From a checkpoint of a small mixture-of-experts model trained on Wikipedia.
Size: 8 layers, width 256, vocabulary 14008, 23.2M parameters.
Experts: 64 experts in each of 4 layers, 4 picks a token, a softmax router, a shared expert of 64 neurons.
Training: 561M tokens, 4278 steps.
Below are experts of layer 4 (counted from 0) of a mixture-of-experts language model. Rows are named router (the router's row for the expert), gate (a neuron's input weights, with its number), up (a neuron's input weights, with its number) and show model dimensions 0-255. Each number is 128 + 24 x the weight over its row's rms, rounded and kept within 0 to 255.
After each expert's rows: "mostly gets" lists some tokens that are sent to it at least half of the time. This comes from a sample of Wikipedia text that the model never trained on.

# expert 47
router [103 150 169 131 117 144 142 128 111 147  96 130 139 119 130 131 138  89  95 154  75 142 144 126 149  95 141 129  14 124 132 133 130  95 137 149 118 136 160 105  99 137 147 115 179 145 114  89 134 111 101 139 119 150 154 169 110 128 122 120 129 157 131 154 132 156 125 156  91 126  88 123 143 113 136 102 108 164 121 122 106 132 117 112 128 140 114 152 141 136 143 142 115 148 134 134 164 123 151 134 123 124 127 149 156 123 169 175 119 127 121 121 120 101 136 118 190 126 139 130 135 156 116 148 138 105  79 107 119 116 126 119 110 160 101 156 137 118 159 142 143 114 114 128 123 122 159 126 111 137 122 112 141 122 145  90 110 112 109 131 128 132 132  97  85 112 138 113  96 157 107 146 141 171 110  70 107 150 124 147 107 126 149 124 140 117 118 140 139 142 114  87 156 149 128 109 184  90 164 108 152 106 161 112 162  84 134 142 127 163 127 109 145 116  86 111 115 121 159 122  88 166 148  93 123  80 121 112 136 118 106  77 129 119 136 120 107 130 121 245 131 149 110 146 100 153 128 129 110 133  90 130 132 130 134  71]
gate0 [110 103 126 130  98 141 118 108 132 126  88 151 163 139 138 115 102 110 104 126 115  98 140 118 134  91 119 198  97 105 135  79 153 138 126 132  95 149 159 103 139 115 125 165 165 161  78 115 110  94 120 152 155 128 117 146 127 121  83 124 130 140 109 143  99 138  98  98  33 117 161 131 161 145 121 122 127 134 121 152 108  83 179  89 118  94 158 117 113 123 150 174  47 153 133 172 120 115 125 138 127 148 162 116 151 134 118 144 110 129 113 123 113  49  95 144 117 141 130 115 132 127 108 126 111 134 132 152 137  96 126 110 143 162 145 124 128 119 120 124 174 122 120 130 128 118 126 111 139 133 125 130 144 120 121  79 162 114  97 124 154 159 116 122 117 129 123 116 167 139  75  87 119 149 135  72 130 116 141 139 111  93 117 122 141 157 119 141 165 167 108 116 139 142 108 119 150 102 109 102 153 132 124 106 142 137 157  95 132 114 127 149 176 120 117 124 158 123 125 152 125 126 182 120  93  96 102 126 175  71  67 133  93 155 121 125 121 147 135 135 102 124 136 107 123 144 132 138 108 112 156 113 129 129 132 122]
up0 [106 137 149 158 106 147 173 138 112 132 119 127 118 115 110 126 137  91 153 110 148 107 101 133 144 135 102 189 117 129 130 124 101 136 142 111 120 170  95  85 117 137 128 129 127 167 143 109 181 123 132 115 138 117  94 114 154 133 147 118  97 122 148  95 124 171 132 163 112 115 123  89 142 115 126 146 140 114 127  98 114 112 114 167 138 175 125 117 141 139 143 116 121 117 108  96 128 171 156 119 137 108 142 100 128 132 122 101 148 134  93 115 134  77 133 141 158 108 150 129 142 192 123 110  99 142 127 182 151  95 153  99  93 136 181 132 153  79 109 135  51 143 151 126 169 160 180 153 152  94 135 131 125 136 164 164 137 120 145 138 146 106 124 161 142 144 111 102 156 111 175 105 125 132  85  96 116 120 138 101  80 103 120 117 161 105 117 131  91 147  96 122  99 131 141 110 171 168 155 131 130  91 123 128 136 118 139 114 135 131 132 149 108 143 129 172 113 127 100 131 110 112  99 100 125  62 120 142 140 161 147 108 125 150 168 111 136 185  75 135 120 103 134 127  95 138 124 114 112 160 167  99 144 121 139 141]
mostly gets: " Far", " Chen", " Mah", " Bh", " Ts", " Kar"

# expert 38
router [133 128 128 106 109  99 127 115 145 152 116 101 172 108 120 148 137  99 104 135 112 121  89 135 142 135 149 120  93 123 105 113 141 136 156 140 126 132 145 105 104 163 133 113 144 121 121 139 136 128 141 157  89 112 121 178 139 145 111 166 169 139 108 133 188 124 123 138 108 113 111 135 135  96  84  89 120 150 134 103 143 117 119 123  98 123 117  96 149  85 176 134 135 131 100 167 117 110 105 146 109 109 116 126 126 115 146 172 114 108 124 124 100  81 110 137 153 127 174 125 124 144 147 147 120 112 137 101 114 142  92 134  73 137  88 135 159 123 143 126 148 162  96 104 136 141 184 138 105 144  96 142 170 111 154 132 125 107 134 152 109 143 142 124  85  92 126 119 102 167 143 139 147 191 129 103 132 128 120 134 115 149 131 103 120 117 137 110 146 167 161 120 121 120 137  95 164  70 135 135 123  88 124 107 149 159 179 159 110 164 160  85 142 110 156  93 139 133 178 118  61 146 119 122 135 132 136 154 110 120 135  48 140 131 146 127 131 127 105 199 132  97 150 152 144 174 114 123 146 147  90 142  99 109 131 102]
gate0 [104 105 137  96 125 137 150 135 153 128 130 134 117 119  96 146 137 118 152 146 141 105 140 144 131 136 151 106 149 113 121 179 114 124 119 148 135  80  96 141 122 122  96 156 100 138 153 116  94 122 133 132 180 114 124 115 133 119 109  83  76 110 121 117 174 152  77 123 138 138 133 126 100 106 148 117  77 158 164 128 173 160 144  75 169 113 143 123 144 111 130 174 106 126 175 127 119 160 140 140 113  73 165 127 103 138 118 102 136 127 122 101 133 109 134 118 136 155  93  92 105 165 151 115 165  82 130 129 139 143 134 126  98  99  97 156 138 142 119 183 129 160 156 118 101  90 132 143 136 121 133 151  92 155  99 108 100 135 108 132 103  90 112 124 110 120  96 131 133 137 184 128 128 146 164  81 131  88 100 144 119 165 138 138 133  81 142 139  96 115  82 142 146 128 126 146 127 164 138 150 103 121 122 131 109 116 105 172 109 109 159 141 108 114 157 120 152  72 159 121 167 144 122  76 138 153 148 127 121 157 136 137 130  76 159 104  92 163 146 141 117  87 107 116 169 126 116 138 141  98 107 166 135 109 116 138]
up0 [145 162 116 157 122  91 112 132 135 139  97 128 102 119 146 119 132 116 156 173 135 164 162 166  88 113 127 164 115 154  88  82 111 145 134 119 124 132 141 124 165 148 123 108 163 110 171 181 120 163 105 140  92 101 137 186 128 121 110 159 160 107 122  90  97 117 143 151 190 100 102 160 147 160  86 183 117 171 118 132 133 125 102 109 119  69 158 102 152 131 121 129 150 157 103 110 113 120 114  92 158 119  80 114 134  81 113 123 126 121 123 157 156 125 171 162 127  95 135  98 188 117  94 156 160 119 144 126 116 114 145 119 135 144 133  56 137  96 109 120 149 139 135 119 148 141 109  78 112 147 142 159  83 109 139 119 138 148 116 120 121 158 111 128 101 109 110 142 114 138 121 154 125 128 156 147 135  91 121 125 126 107 134 182 142 109 170  94 126 140 128 118 141 136 101 155 117 112 162 119 138 125 148 113 125 129 107  88  94 126 110 135 120  87 149 174 131 134 116 151 130 123 125 120 131 140 123 109 139 145 130 139 180 118 136 151 142 140 135 138 105 130 131 127 150 136  83 109 129 170 162  76 144 130 145 107]
mostly gets: " made", " known", " used", " on", " released", " held"

# expert 0
router [129 101 144 130 134  95  96  93 121 167 109 166 148 111 172 139 137  84 127 102 116 170 146 128 132 143 140 157  62 131 132 136 147 110 131 146 149 113 161  85 109 169 151 143 166 115 129 140 105 115 129 169 101 138 109 155 115 120  93 145 127 130 135 140 147 181 154 177 116  98 103 114 116  86 113  99  84 153 160  86 147 126 126 162 104  81 149 112 139 129 197  95 133 139 146 165 128 127 123 140 120 131 122 127  95 100 132 144 136 119 123 142 112  77 103  97 149 166 184 139  90 137 139 132 121 129 128 132 117 131 119 134 111 162  91 130 140 155 130 142 133 104 100 126 141 123 166 119 118 145 126  90 136 167 133  86 144  85 146 129 135 102 137  85 140  85 115 118  94 134 135 146 124 134 169 101 147 161  76 162  98 129 127  94 151 139 125 104 134 131 154  91 165 138 160 120 157  80 148 142 126 109 144 138 145 136 159 142 125 137 140  96 158 142 118 128 105 109 190 131  65 105 134 108 135  99 133 158 125 145 108 105 133 115 129 155 115 132 124 150 161 104 150 157 139 125 123 113 158 159 116 102 108 135 116  96]
gate0 [130 119 149 144 150 140  73 116 133 145 106 153  92  99 110 123 135 103 141 177 121 102 126 142 130 152 140 131 116 145 174  94 126 126 118 130 108 146  98 120 120 141  92  76 154 104 121 118 129 112 118 175 118 147 146 170 159 117 108 128  89  95 121 115 175 135 149 114 129 108 128 125 150 149 126 169  93 128 146 119 150 138 123 159 150 122 132 154 103  96 125 167 116 183 146 105 113  82 116 133 148  81 164 166 106 117 196 135 150 138 117 141 142 116 110  85 146 116 201 131 117 168 121 153 148 136 107  95 126 113 114 100 129 120 120  96 119  68 126 110 102 117 137 142 142 100 146  97 150 103 147 140  92 139 113 154 109 103 116 122 164 133 143 103 122 123  91 112 125 122 125  87 149 129 152 120 121 114 164 113 147 159 159 127 121 142 146 166 104 137  93 139 128 126 127 146 138 140 152 165 153 108 139 145 120 108  70 166 133 122 143 106 166 135 165 106 196 153 135 131 130 151 125 140 164 102 132  95 160 168 103 126 137 149 145 136  90  86 108 138 132 104 175 132 114  96 123 130 177 122 114 110  83 116 111 141]
up0 [ 99 103 122  68 123 139  90 100 130 106 121  81 136 137 117 160 156 142 175 100 141 133 140 128 135 170 126 116 137  96 133 118 153 168 133 177 136 117 110 128 130 103 125 158 146 144 131 137 136 143 105 110 113 110 155 110 132 101 145 142 155 151 105 165 109  91 159 129 133 122 162 100 128 136  96 142 146 169 156 176 104  92 128 104  93 134 123 131 157 135 109 139 136  99  95 158 156 131 112  81 137 121 126 122 130 166  96 167 117 133 193 120 107  95 134 141 125 126 144  84 148 174 139 183 137 148 126 129  77 135 126 135  77 144 104 127 105 109 106 163 142 118 134 119 113 179 136 100 142 105 147 135 140 147 141 157 208 124 151 128 129 122 151 122 124 116  93  94 105 136 130 137 118 131 128 146 159 130 124 139  95  29 118 128  87 132 146 142 144 118 115 144 130 161 139 116 134  96 125 135  83 125 144 171 142 130 156 137 136 146 136 167 111 140  92 128 124 111 121  81 125 121 128 113 147 141 122 158 162  89 156 112 118  73 102 145 126 169 169 119 154 140 111 150 137 100 150 130 114 137 128 137 137 124 156 123]
mostly gets: " re", " non", " trans", "\n", " co", " ob"

# expert 59
router [128 127 161 136  97 109 112  63 123 169 135 114 148 134 141 147 126  82 137  99 106 151 131 113 122 114 134 143  66 112 133 135 112 129  99 121  90 147 125 107 130 158 135 181 166 148 129 146 112 116  99 163 136 152 143 122 136 132 108 110 136 103  96 100 137 161 129 151 109 112 117 143 175 113 129 137  82 112 151 133 111  95 123 132  87 109 126 128 147 120 180 111 108 147 103 115 147 108 152 130 105 131  91 132 135 102 127 185 136 141 127 128  87  99 107 149 177 140 150 109 140 145 104 147 119 124 129  94 104  75  87 100 120 127 116 149 120 134 106 118 124 139  64 141 137 128 141 124 133 119 127 154 154 134 147  55 137 113 119 129 103 118  84 141  91 104 123 143 130 156  76 132 145 162 131  91 105 120  94 164  66 136 125 103 169 116 137 116 112 171 133 136 126 102 147 136 156 106 175 139 134 125 143 111 124 123 138 131  93 168 140 105 123 112 129 103 142 110 170 128  94 155 118  87 115  97 108 156 154 143 108  76 117 144 138 131 127 127 117 208 169 125 159 154 150 155 123 122 141 114 137 161 127 100 100 118]
gate1 [115 148  94 124 145 115 129  87 152 133 136 180 131 131 155 151 123 144 138 112 156 135  93 161 111  82 135 135  94 138  68 220  82 126 175 140 127  60 129 101 130 113 139 137 137 115 139 127 128 157 141 105 128 152 133 147 118 115 128  97 150 111 133 149 123 125  84 148 111 120  76 153 130 115 118  86 151 125 111  97 108 130 110  94 150 122 100  95  68  98 156 105 149 106 154 108 120 118 115 149 137 139 131 146 134 100 159 133 130 119 170 125 137 143 147 161 102 135 100 144 107 121 171 102 125  93 132 125 143 121 175 112 138 118 128 134 151 155 126 122  98  99  69 134 108 130 126 104 106 106 102 109 105 134 133 152 132 147 144 142 102 127 101 128 139 119 179  53 122 127 155 136  97 113 142 119 141 114 139 184 143 156 141 158 124 169 115 112  94 135 149  95  86 144 128  99 101 121 151 100 153 121 122 107 120 126 151 123 181 157 139 119 120 137 136 144 137 152 151 125 182 126 141 117 114 142 139  92 100 132 169 132 142 115 120 141 117  96 129 149 114 119 102 150 138 167 151 125 164 145  92 147 137 125 151  77]
up1 [127 104 164 128 126 107 151  97 107 164  95 174 134 191 104 116 110 129 126 116 136 129 159 157 138 117 116 117 137 100 133 142 104 112 123 117 117 168 149 152 119 108 134 137 172 126 109  79 158  83 109 168  95 104 138 159 145 136 111 131 136 125 122 136 118 103 166 156 103 136 127 101 146  83 149 138 104 117 109 160 158 170 180 110 143 128 135 139 180 111 141 125 103 107 108 117  99  98 145 165  86 107 120 128 163  95 141 102 132 154 119 113 104 134  86 106 141 122 139 111 121 113 123 164  94 129 122 136  95  93 150 139 158 119 107 135  86 145 110 113 149  84 113 139 119  76 113 129 145 148 129 183 142 143 134 100 102 167 104 101 139 141  64  88 134 111 107  74 149 106 107 124 161 148 152 155 103 159 119 131 143 147 109 122 101 154 137 117  99 169 104 145 131  97 167 107 148 100 137 125 131 150 118 101  89 140 122 123 143 140 137 109 156 142 110 123 148 125 135 178 118 119 125 107 128  86 173 128 120 147 125 121 145 148  91 108 152 139 144 180 152 155  81 180 169 112 150 147 131 132 150 136 125 104 133 127]
mostly gets: " Michael", " James", " Scott", " Gordon", " Miller", " von"

# expert 23
router [157 134 129 120 136 133 130 124 143 156 144 132 142 120 108 146 152  94  97 128 141 113 126 145 126 136 169 135 101 132 118 111 128 125 115 137 124 144 133 102  80 175 120 132 132 122 139 164 116 118 104 158 106 147 114 173 159 107  85 143 161 115 125 145 171 143 150 153 133 130  92 129 159  92  92 110 103 165 146 125 148  94 125 159 124 131 117 107 117 101 163 126 100 125 118 136 128  97 117 155 113 125  80 100 124 114 126 175 116  92 118 118 131  91  96 158 159 132 149  99  99 147 166 173 100 140  96 113 134 146 101 143 112 141  85 128 181 144 150 153 117 140 104 123 150 122 160 127 102 107 108 134 164 101 141 118 161  99 163 171 116 143 133 116  87 123 140 130 119 172  93 160 118 173 163  67 114 136 118 150 118 172 107 116 137 105 139 105 144 156 128  96 156 136 138 111 132  85 150 133 138  89 146 110 153 138 158 153 120 166 162 106 115 113 151  88 115 151 163 135  54 118 113 112 125 121 123 150 149 136 118  99 120 132 139 123  93 136 133 217 115  85 124 163 146 146 132 143 129 130  95 151  99  86 101 116]
gate0 [106 114 162 104 102 133  87 119  81 109 112 160 173 136 129 191 104 138 124  78 110 120 120 121 114 111 103 183 133 145 116 120 104 130 103  96 111 112 139 148  73 133 119 108 150 127 151 156 121 102 139 119 140 121 134 160 156 104 104 160 168 106 125 145 112 132 121 147 121 140 132 129 181 129 113 157  94 118 142 148 113 175 130 145 111 135 139 122 168 150 122  59 127 147 129 136 110 122 126 162 108 104 126  98 105 133 145 104 131 164 118 158 145 150  86 119 131  87 170 125 113 169 124 138  94 117  89 145 156 116 119  59 143 122 144 143 121 166  95 112 130 142 126 141 116 127 150 123 126 162 154 145 160 151 106 120  84 111  99 125 105 110 120 145 108 143 156 156 146 121 110 105 108 134 116 122 140 127 180 151 132  96 123 144 171 117 138 160  75 156 162 123 116 120 101 135 160 148 145 129 113 195 109 105 147 140 146  94 160 120 108 120 126 111 112  99 113 141  91 144  63 121 135 119 157 147 150 103 132 176 157 138  97 117 113 108 110  94 113 137 117 132 157  81 104 116 135 144 127 132 174 105 125 155  99 135]
up0 [100 111 145 136 173  85 148 116 149 139 160 112 116 153 137  96 142 115 135 134 126 165 127 124 107 140 178 143 107  97 136 115 141 169 130  91 145 115 126 124 155 120 170 152 139 136 112  99 101  68 164  79 114 146 137 149 104 162 118 122 125 117 134 107 136 151 157 108 126  96  69 115  81 144 131 133 100  98 122 148 162 103 132 120 144 126 114 146 132 132 133 147 127 122 133  76  95 121 104 138 123  85 156 113  94 134 156 111 141 103 127 126 119 103  86  97 101 141 153 106 160 134 156 115  79 125 116 123 140 120 162 165 120 122 156 120 149 136 169 173 143 127 112 137 127 122 174  83 182 122 126 138 145 182 142 103 146 112 138 141 133 119 127 151 112 173 146 126  85 149 132 137 129 133  66 118 103 132 153 133 126  92 196  98 145 168 113  92 122 134 138 150 146 140 124 176 146 109 126 119 124 166 118 101 123 138 132 107 131 110  98 119 112 120 126 130 109 112 123 131 110 113 182 147  94 183 142 152 185 131 142 144 143 111 136 160 141 109 180 129 183 126 140 127 128 108 124 129 147 132 118 160  83 125 157 116]
mostly gets: " won", "ating", " began", " died", " took", " went"

# expert 36
router [168  91 144 121 156 119 167  86  99 153 132 161 169 129 143 138 151  86 113 124 127 143 152 144 130  87 163 153 108 148 119 123 145 140 126 138 107 114 118 118 140 124 115 136 147 169 151 136 120 113 114 167 145 132 114 102  97 130 138 121 142  99 135 112 144 178  98 158  82 111 100  90 125 124 157 135 106 149 150 113 116  86 110 136  93 111 114 121 118 108 175 121 144 126 120 164 133 137 148 156  84 130 134 106 110 124 133 144 111 120 104 116 138  90  97 126 130 107 141 127  98 150 135 114  72 110 139 107 119 111 101 108 125 151  96 170 145 123 142 122 105 110  94 119 103 141 170 141 120 117  99 151 123 156 133  84 121  96 107 100  87 129 110 127 109  93 129 130 117 123  95 134 109 159 155  95  86 136  93 155  99 151 142  99 147 142 100 101 120 156 119 113 152 135 132 142 191 116 195 139 149 144 138 124 128 134 157 140  99 154 149 103 125 116 177  84 117 115 171 106  72 164 130  70 109 113 114 157 113 118 110  90 126 118 150 154 123 147  77 196 167 102 132 167 122  95  92 127 134 134 109 151 126 110 124 114]
gate0 [125 136 105 103 143  91 113 159 128 133 131 168 145 124 116 144  86 148 121 160 105  64 147 168 100 135 139 162 123 120 156 194 121 116 161 141 126 150 159 137  95 164 150 114 120 109 139 104 105 101 134 128 135 136 153 140  87 155 116 134  85 120 165 186 133 115 139 132  98 159 153 151 159 149 137 120 153 114 105 114 138 135 134 116  96 110 120 157 120 158 127 145  60 137 106 131 107 107 149 124 151  91 131 156 153  72 133 116 108  81 143 139 151 170 153  77 165 128 147 127 110 101 144 116 148 135 139 110 108 128 137 164 122  96  72 149 122 140 159 172  90 129 128 136 126 130 117 126 131 152 134 110 134  99 136 149 112 124  93 116 130 150 128 103  96  92 148 138 114  83 113 139 139 159 105 161 137 172 110 121 174 146 120 132 146 112 124 129 133 105 121 131 100 101 169 126 151 148  95 108 129 109 159 108 120 134  92 156 144 165 108 141 140 147 112  56 103 128 132 137 123  98  94 145 134 143 158 138 124 153 106  79 157 152 149 128  70 163 125 135 107 151 111 118 130 117 109 165 100 131 135 139  80 114 127 104]
up0 [160 135 133 144 110 158 143 113 133 101 124 127 146 116 131 104 140 109 160 102 113  93 188 153 166 108  82 130 115 145 107  92 171  79 138 143  89 145 157 144  86 123 149 117 129 170 122 109 102  94 103  97 124 104 145 146 113 128 143 131 150 146 147 124 101 142 137 119 120 136  92 119 100 119 127 150 167 130 107 100 140 135 128 122 131  93 107 147 130 120 140  64 120 179 169 155 129 134 138 127  91  98 139 138 116 108 103  69 116 159 131 136 146 140  94 139 119 174 150 159 147  86 101 130 115 124 166 118 113 117 142 142 134 118 151  96 129 135 176 156 107 175 135 114 152 100 135 161 131 157 127  72 139 177 109 103 109 161 129 124 100  91 191 119 117 153 127 110 138 107 127 133 134 121 130 105 110 155 102 141 158 120 144 113 131 125 123 141  96 124 143 117 107 142 129 121 102 105 176 186 118 106 159 144 167  89 103 134  88 141 113 154 120 133 147 146 148 109 160 107 116  98 183 137 117 124 145 147 118 134 109  98 153 128 167 174 115  90 131 138 113 104 105  93 147 151 145 123  97 137 138 123 113 103 176  92]
mostly gets: "shire", "burg", " States", "ington", " Valley", "ians"

# expert 12
router [126 121 148 130 125  89 136  88 141 140 159 136 177 135 139 171 122  85  94 105  99 169 133 104 117 143  96 118  78 160  97 167  99 106 100 117 147 151 120  95  95 148 129 158 133 137 117 165 131 154 120 183 120 158 131 152 132 129 134 147 155 112 129 128 115 166 127 150 100 106 107 141 161 119 118 119 117 164 154  75  96 109  83 103  90  86 134 169 165 128 174 124 119 158 130 139 104 129 115 108 102 126 112 121 130  90 130 169 142  92  96 126 110 101 100 132 144 122 128 108 119 164 125 143  97 123 117  96 113 125 143 127 136 148 100 167 128 155 132 150 131 110 130 114 132 167 123 112 115 159 140 133 143 138 151  98 122  87 157 139 102 137 135 119  78 140 155 133 107 165 130 146 132 153 120 104 103 110  86 150  95 171 111 111 151  90 116 100 113 131 128 111 125 139 134 132 149  96 180 131 139 120 148 112 155 116 156 137  93 160 149 109 132 117 147 105 112  95 169 101 111 145 127 115 120  89 115 123 140 154 113 108 148 109 146 114 116 152 127 215 175  87 160 131 157 145 112  93 129 137 176 167 122 118 120 104]
gate1 [116 129  95 121 153 153 159 149  96 128 156 165 104 172 121 110 134 111  85 147 183 149  97 132  90 104 174 161 147 131 135 136 115 143 119 159 138 139 131 121 186 119 151 104 143 105 124 111  79 150 126  93 131 136 142 127 130 109 131 133 125 175 153 120 154 184  90 140 104 128  88 144  97 124 130 137  95 139 106 117 100 115 131 113 113 163 106 124 123  76 130  89 159 129 154 132 137 163 110 121 101 150 139 172 133 165 138 109 170 139 112 101 162 129 132  81 145 113 125 153  99 155 100 124 129 142 112 115 135 118 112  67 124 155  95 145 105 103 156 113 159 144 121 115 109 140 128 115 106 125 116 127 161 141 156 158 121 128 145 127 129 124 116 148 116 149 143  90 120  80 103 145 127 162 154  82 142 112 103 125 119  91 172 186 106 148 102 152 112 144 111 127  95 154 134 109 102 133 122 126 133 134 116 156 137 141 156 126 106 115 125 112 118 101 167 140 132 127 148  86 143 119 159  77 114 201 149 130 156 112  97 156 121 170 153  94 147  71  94 111 108 138  91 138 115 139  86 133 100 146 122 138 111 123 148 128]
up1 [133 114 127 136 109 162 175 102 137 108 157 111 121 103 139 122 116 132 117 187 118 150 108 102 123 115 155 139  85 116 104 142 156 152 101 200  91  98 114 101 139 124  81 105 159 129 135 127 102 149 136 110 124 100 163 139 131 127 121  83 134 145 109 149 125 116 160 100 106 140 158  93 117 142 162 143 108 142 125 158  84 104  86 131  79  99 134 123 169 122 123 111 132 126 155 128 127 118 115 112 127 124 175 151 141 126 153 103 104 141 135 114 101 142  97 134 134 124 110 139 131 114  82 140  88 106 145  98 123 139 116 118 104 150 135 134 121 167 192  86 130 157 144 158 133 127 132  73 136 148 103 172 116 168 181 130 176 130 132 137 124 115 130 156 122 145 118 126 120 129 106  98 105  97 115 133 133 148 110  74 152 110 168 162 131 111  82 105 119 105 107 143 118 124 117 133 117 109 166  98 181 108 125 110 151 105 129 141 105 192 127  96 131 124 147 127 165 121 134 116 153 115 137 103  81 149 105  99  85 126 114 117 186  93 156  97 107  82 119 133 127 145 115 117 142 143 127  95  84 106 123 139 135 132 138 107]
mostly gets: " John", " William", " James", " George", " David", " Robert"

# expert 20
router [166  98 164 133 120 127 151  93 140 109  84 134 124 128 165 109 159  85 104 149  99 181 102 104  85 100 155 178 105 133 130 153 135 130 131 157  94 130 119 124 107 161 126 161 174 157 136 169 131 117 102 127 116 147  95 143 103 140 127 150 177 122 144 138 179 130 156 165 121  94 132 133 166 104 136 107  83 112 171 111 110  85  91 128  91 110 137 125 168 113 180 114 128 146 125 166 142 153 147 142 112 107 128 111 101 108 116 142 133 128 122 125 141 117 113 147 170 134 154 130  97 152 120 153 121 176 128 124 104 143 111 116  93 124  73 121 142 137 123 131 102 144  94 149 131 146 172 148 138 110  82 139 165 132 137 111 142 108 151 139 133 130 139 125 108 124 154 110  75 118 122 130 123 157 126  87  83 113 107 155  78 128 139 108 180 125 131 105 131 147 113 110 171 131 139 108 157 130 174 129 124 123 134 136 143 108 135 120  95 133 121  75 139 129 121 103 111  91 164 123  86 147 125  92 111 134  84 134 136 142 121  96 122 160 170 158 143 131 147 183 123 120 162 150 159 134 113 141 158 133 109 140 133 123  98  99]
gate0 [136 151 122 115 119 137 125  97 106 177 146 156 113 125 146 152 116 119  87 136 105 152 144 176 145  78 117 147 108 137  93 123 101  91  82 155 136 133 107 124  89 112 131 175 175 127 127 100 119  66 112 141 141 161 112 196 138 124 134 112  99 143 111 109 169 130 128 107 174 124 153 162 127 140  99  98 145 134  98 128 176 152 134  93 141 118 156 114 159 129 120 126 150 149  81 166 122 146 125 119  87 140 108  95 151 135 120 124 114 113 128 184 137 114 147 154 160 123 147 142 131 135 157 151 124 138 128 162 114 143 144 135 106  71  94 134 112 100 149 189 129 108 131 130 154 129 185 158 146  88  81 124 132  98 119 107 106 141 131 155 144 149 123 101 109 157 148 135  95 124 128 135 130 132 104 169 112 133 137 133 131 117 150 133  95  87 125 134 121 107  75  85 125 125 136  97 154 149 116 107 103 175 129 130 102 171 111 147 122 129 109 124 120 117 110 152 165  82 167 113 104 145 119 104 159 134 105 140 105 120 114  86 118 145 115 147 126 178 158 147 121 123  96 106 113 100 135 122 134 162 111 133 106 170 127 124]
up0 [126 117 140 144 122 117  66 132 135  82 142  92 113 105 120 130 126 119  99 132 102 112 119 140  93 156 180 120 122  77 162 116 117 116 125 157 117  79 106 113  91 120 153 152  88 107  95 175 155 125 111 101 109 143 130 122 120 116 123 130 117 157 138 143 120 100 119 134 126 183 128 106 152 144  70 132 137 128 115 123  91 153 149 160  80 135 152 125 136 114 122 107 107 148 136 125 123 115  75 155 125 137 123 131 144 153 120 121 115 123 107  98 104 149 129 139 159 148 149 139 170 110 120 159 152 120  96 125 126 164 149  82  98 138 113 136 159 147 117 139 133 116 124 158 142 181 134 173 144 113  94 105 188 136 142  94 175 111 179 146 119  98 143 123 122 148 108  99 141 126 122  84 123 120 134 104  87 167 128 155 147 129 143 126 123 122 144 134 118 158 111 124 149 169 109  96 121 103  87 182 120 147 160 141 152  95 119 156 163 127 153 151  99 108 160 108 126 150 127 131 110 140 179 170 121 127 116 148 138 135  88 124 119 140 134 152 116 122 137 173  99 115 144 105 175 127 134 145 134 120 185 156 151  57 141 120]
mostly gets: "idae", " Phylum", " disease", "ensis", "aceae", "oma"

# expert 60
router [158 119 176 163 139 158 148 106 104 131 129 142 157 103 136 142 148  97  99 137  99 163 124 135 123 116 163 135  38 143 129 127 126 128 121 141  91 138 130 101 132 144 130 128 165 160 145 148 119 105  95 159 119 144 141 140 109 148 136 159 143 120 156 108 138 159 113 161 124 104  86 125 125 115 146 128 104 124 149 115 133  88  89 136 130 138 113 162 123 118 175 103 125 146 133 160 156 137 139 143  91 111 128 137 117 135 132 167 125 120 119 125 135 115  97 165 168 143 143 103 127 168 113 139 133 108 130 132 116 105  99 127  97 135  96 162 131 127 167 130 119 104  74 129 129 127 154 111 121 117 104 127 162 137 148  89 115 107 114 132  96 121 124 130  85 140 143 144 129 111 125 133 114 174 113  72  89 139 113 168  83 140 151 114 132 106  92 140 115 131  80 104 194 154 129 142 179  88 175 133 149 128 168 113 139 115 138 139 115 155 133 131 140 108 121  95 125 123 156 105  73 167 144  79 110  88  95 116 151 144 125  97 135 133 141 131 114 127  91 217 147 109 149 154 140 130 101 106 112 127  92 142 141 104 106 100]
gate0 [132 113  89 136 140 140 152 143 112 135 146 137 129 126 108 115 143 166  79 155 123 146 109 111 134 101 132 125  86 123 140 139 157  90 165 123 101 109 167  96 123 124 144 140 115  89  56 124 143  98 138 145 121 139 131 112  98 139 151 172 120 154 189 154 140 124 160  83  97 115 120 124 123 151 118 116 144 146  85 113 105 143 129 124 133 137 118 156 109  94 113 116 125 131 158 118 155 131 141 127 155 115 174 142 119 149 178 148 109 129 102 136 125 130 160 124 152 173 144 122 151 144 156 126 177 128 115 142 124 143 123 106 165 145 100 137 174  91 154 154 126 126  93 105  98 126 122 152  65 107 136 105 116 118 126 110  90 129 109 123 114 125 158  91 119 131 158 153 118 138 140 134 122 145 108 131 106 158 117 112 121  98 178 137 118 131  76 124 203 131 117  49 163 167 105  78 157 103 147  92 135 122 126 136 138 120 114 136  91  97 128 135 134 142  92 130 121 135 130  79 147 141 160 117 121 115 155  98 129 103 141 133 108 148 152 156 108 139 163 159 105  99  91 104 121 113 101 135 105 159 129 156 117 155 171  98]
up0 [133 145  99 105  97 106  49 130 142 130 150  80 164 145  96 116  95 100 143 116 119 122 135 134 157 115 105 143 187 109 109 141 131 116  84  94 122 133 134 132 160 154  88 130 116 109 183 161  98 120 103  85 166 129 135 127 123 139  84 124 126 128 112 147 111 112 128 176 150 157  98 143 155 131 133 173 117 131 140 127 132 123 150 127 109 135 113 119 157 130 160 128 119 137 121 170  79 123 146 154 159 146  95 161 147 132 106 120 141 130 141  85  91 159  93 107  93 105 121 132 137  84 153 111  89 141 120 150 149  95 140 118 133 147 115 139 107 160 156 139 137  97 165 141 137 160 116 164 163 147 136 100 125 201 145 136 154 125 148 123 119 127 156 137 114 154  87 148 108 133  97 133 121  96 162 124  84 137 142 143 185 132  85 119 156 120 170 135  77 147 115 155  81  91 141 149 121 114 106 153  79 117 126 114  94 109 128 127 126 151 121 136 122 118 130 118 126 165 121 158 152 149 117 150 155 127 141 170 134 116 107 139 142 136 116 149 156 121 175 131 144  87 165 149 116 109 141 111 155 146 146 141 121 104 156 115]
mostly gets: "ana", "ena", "ara", "ova", "burg", "ya"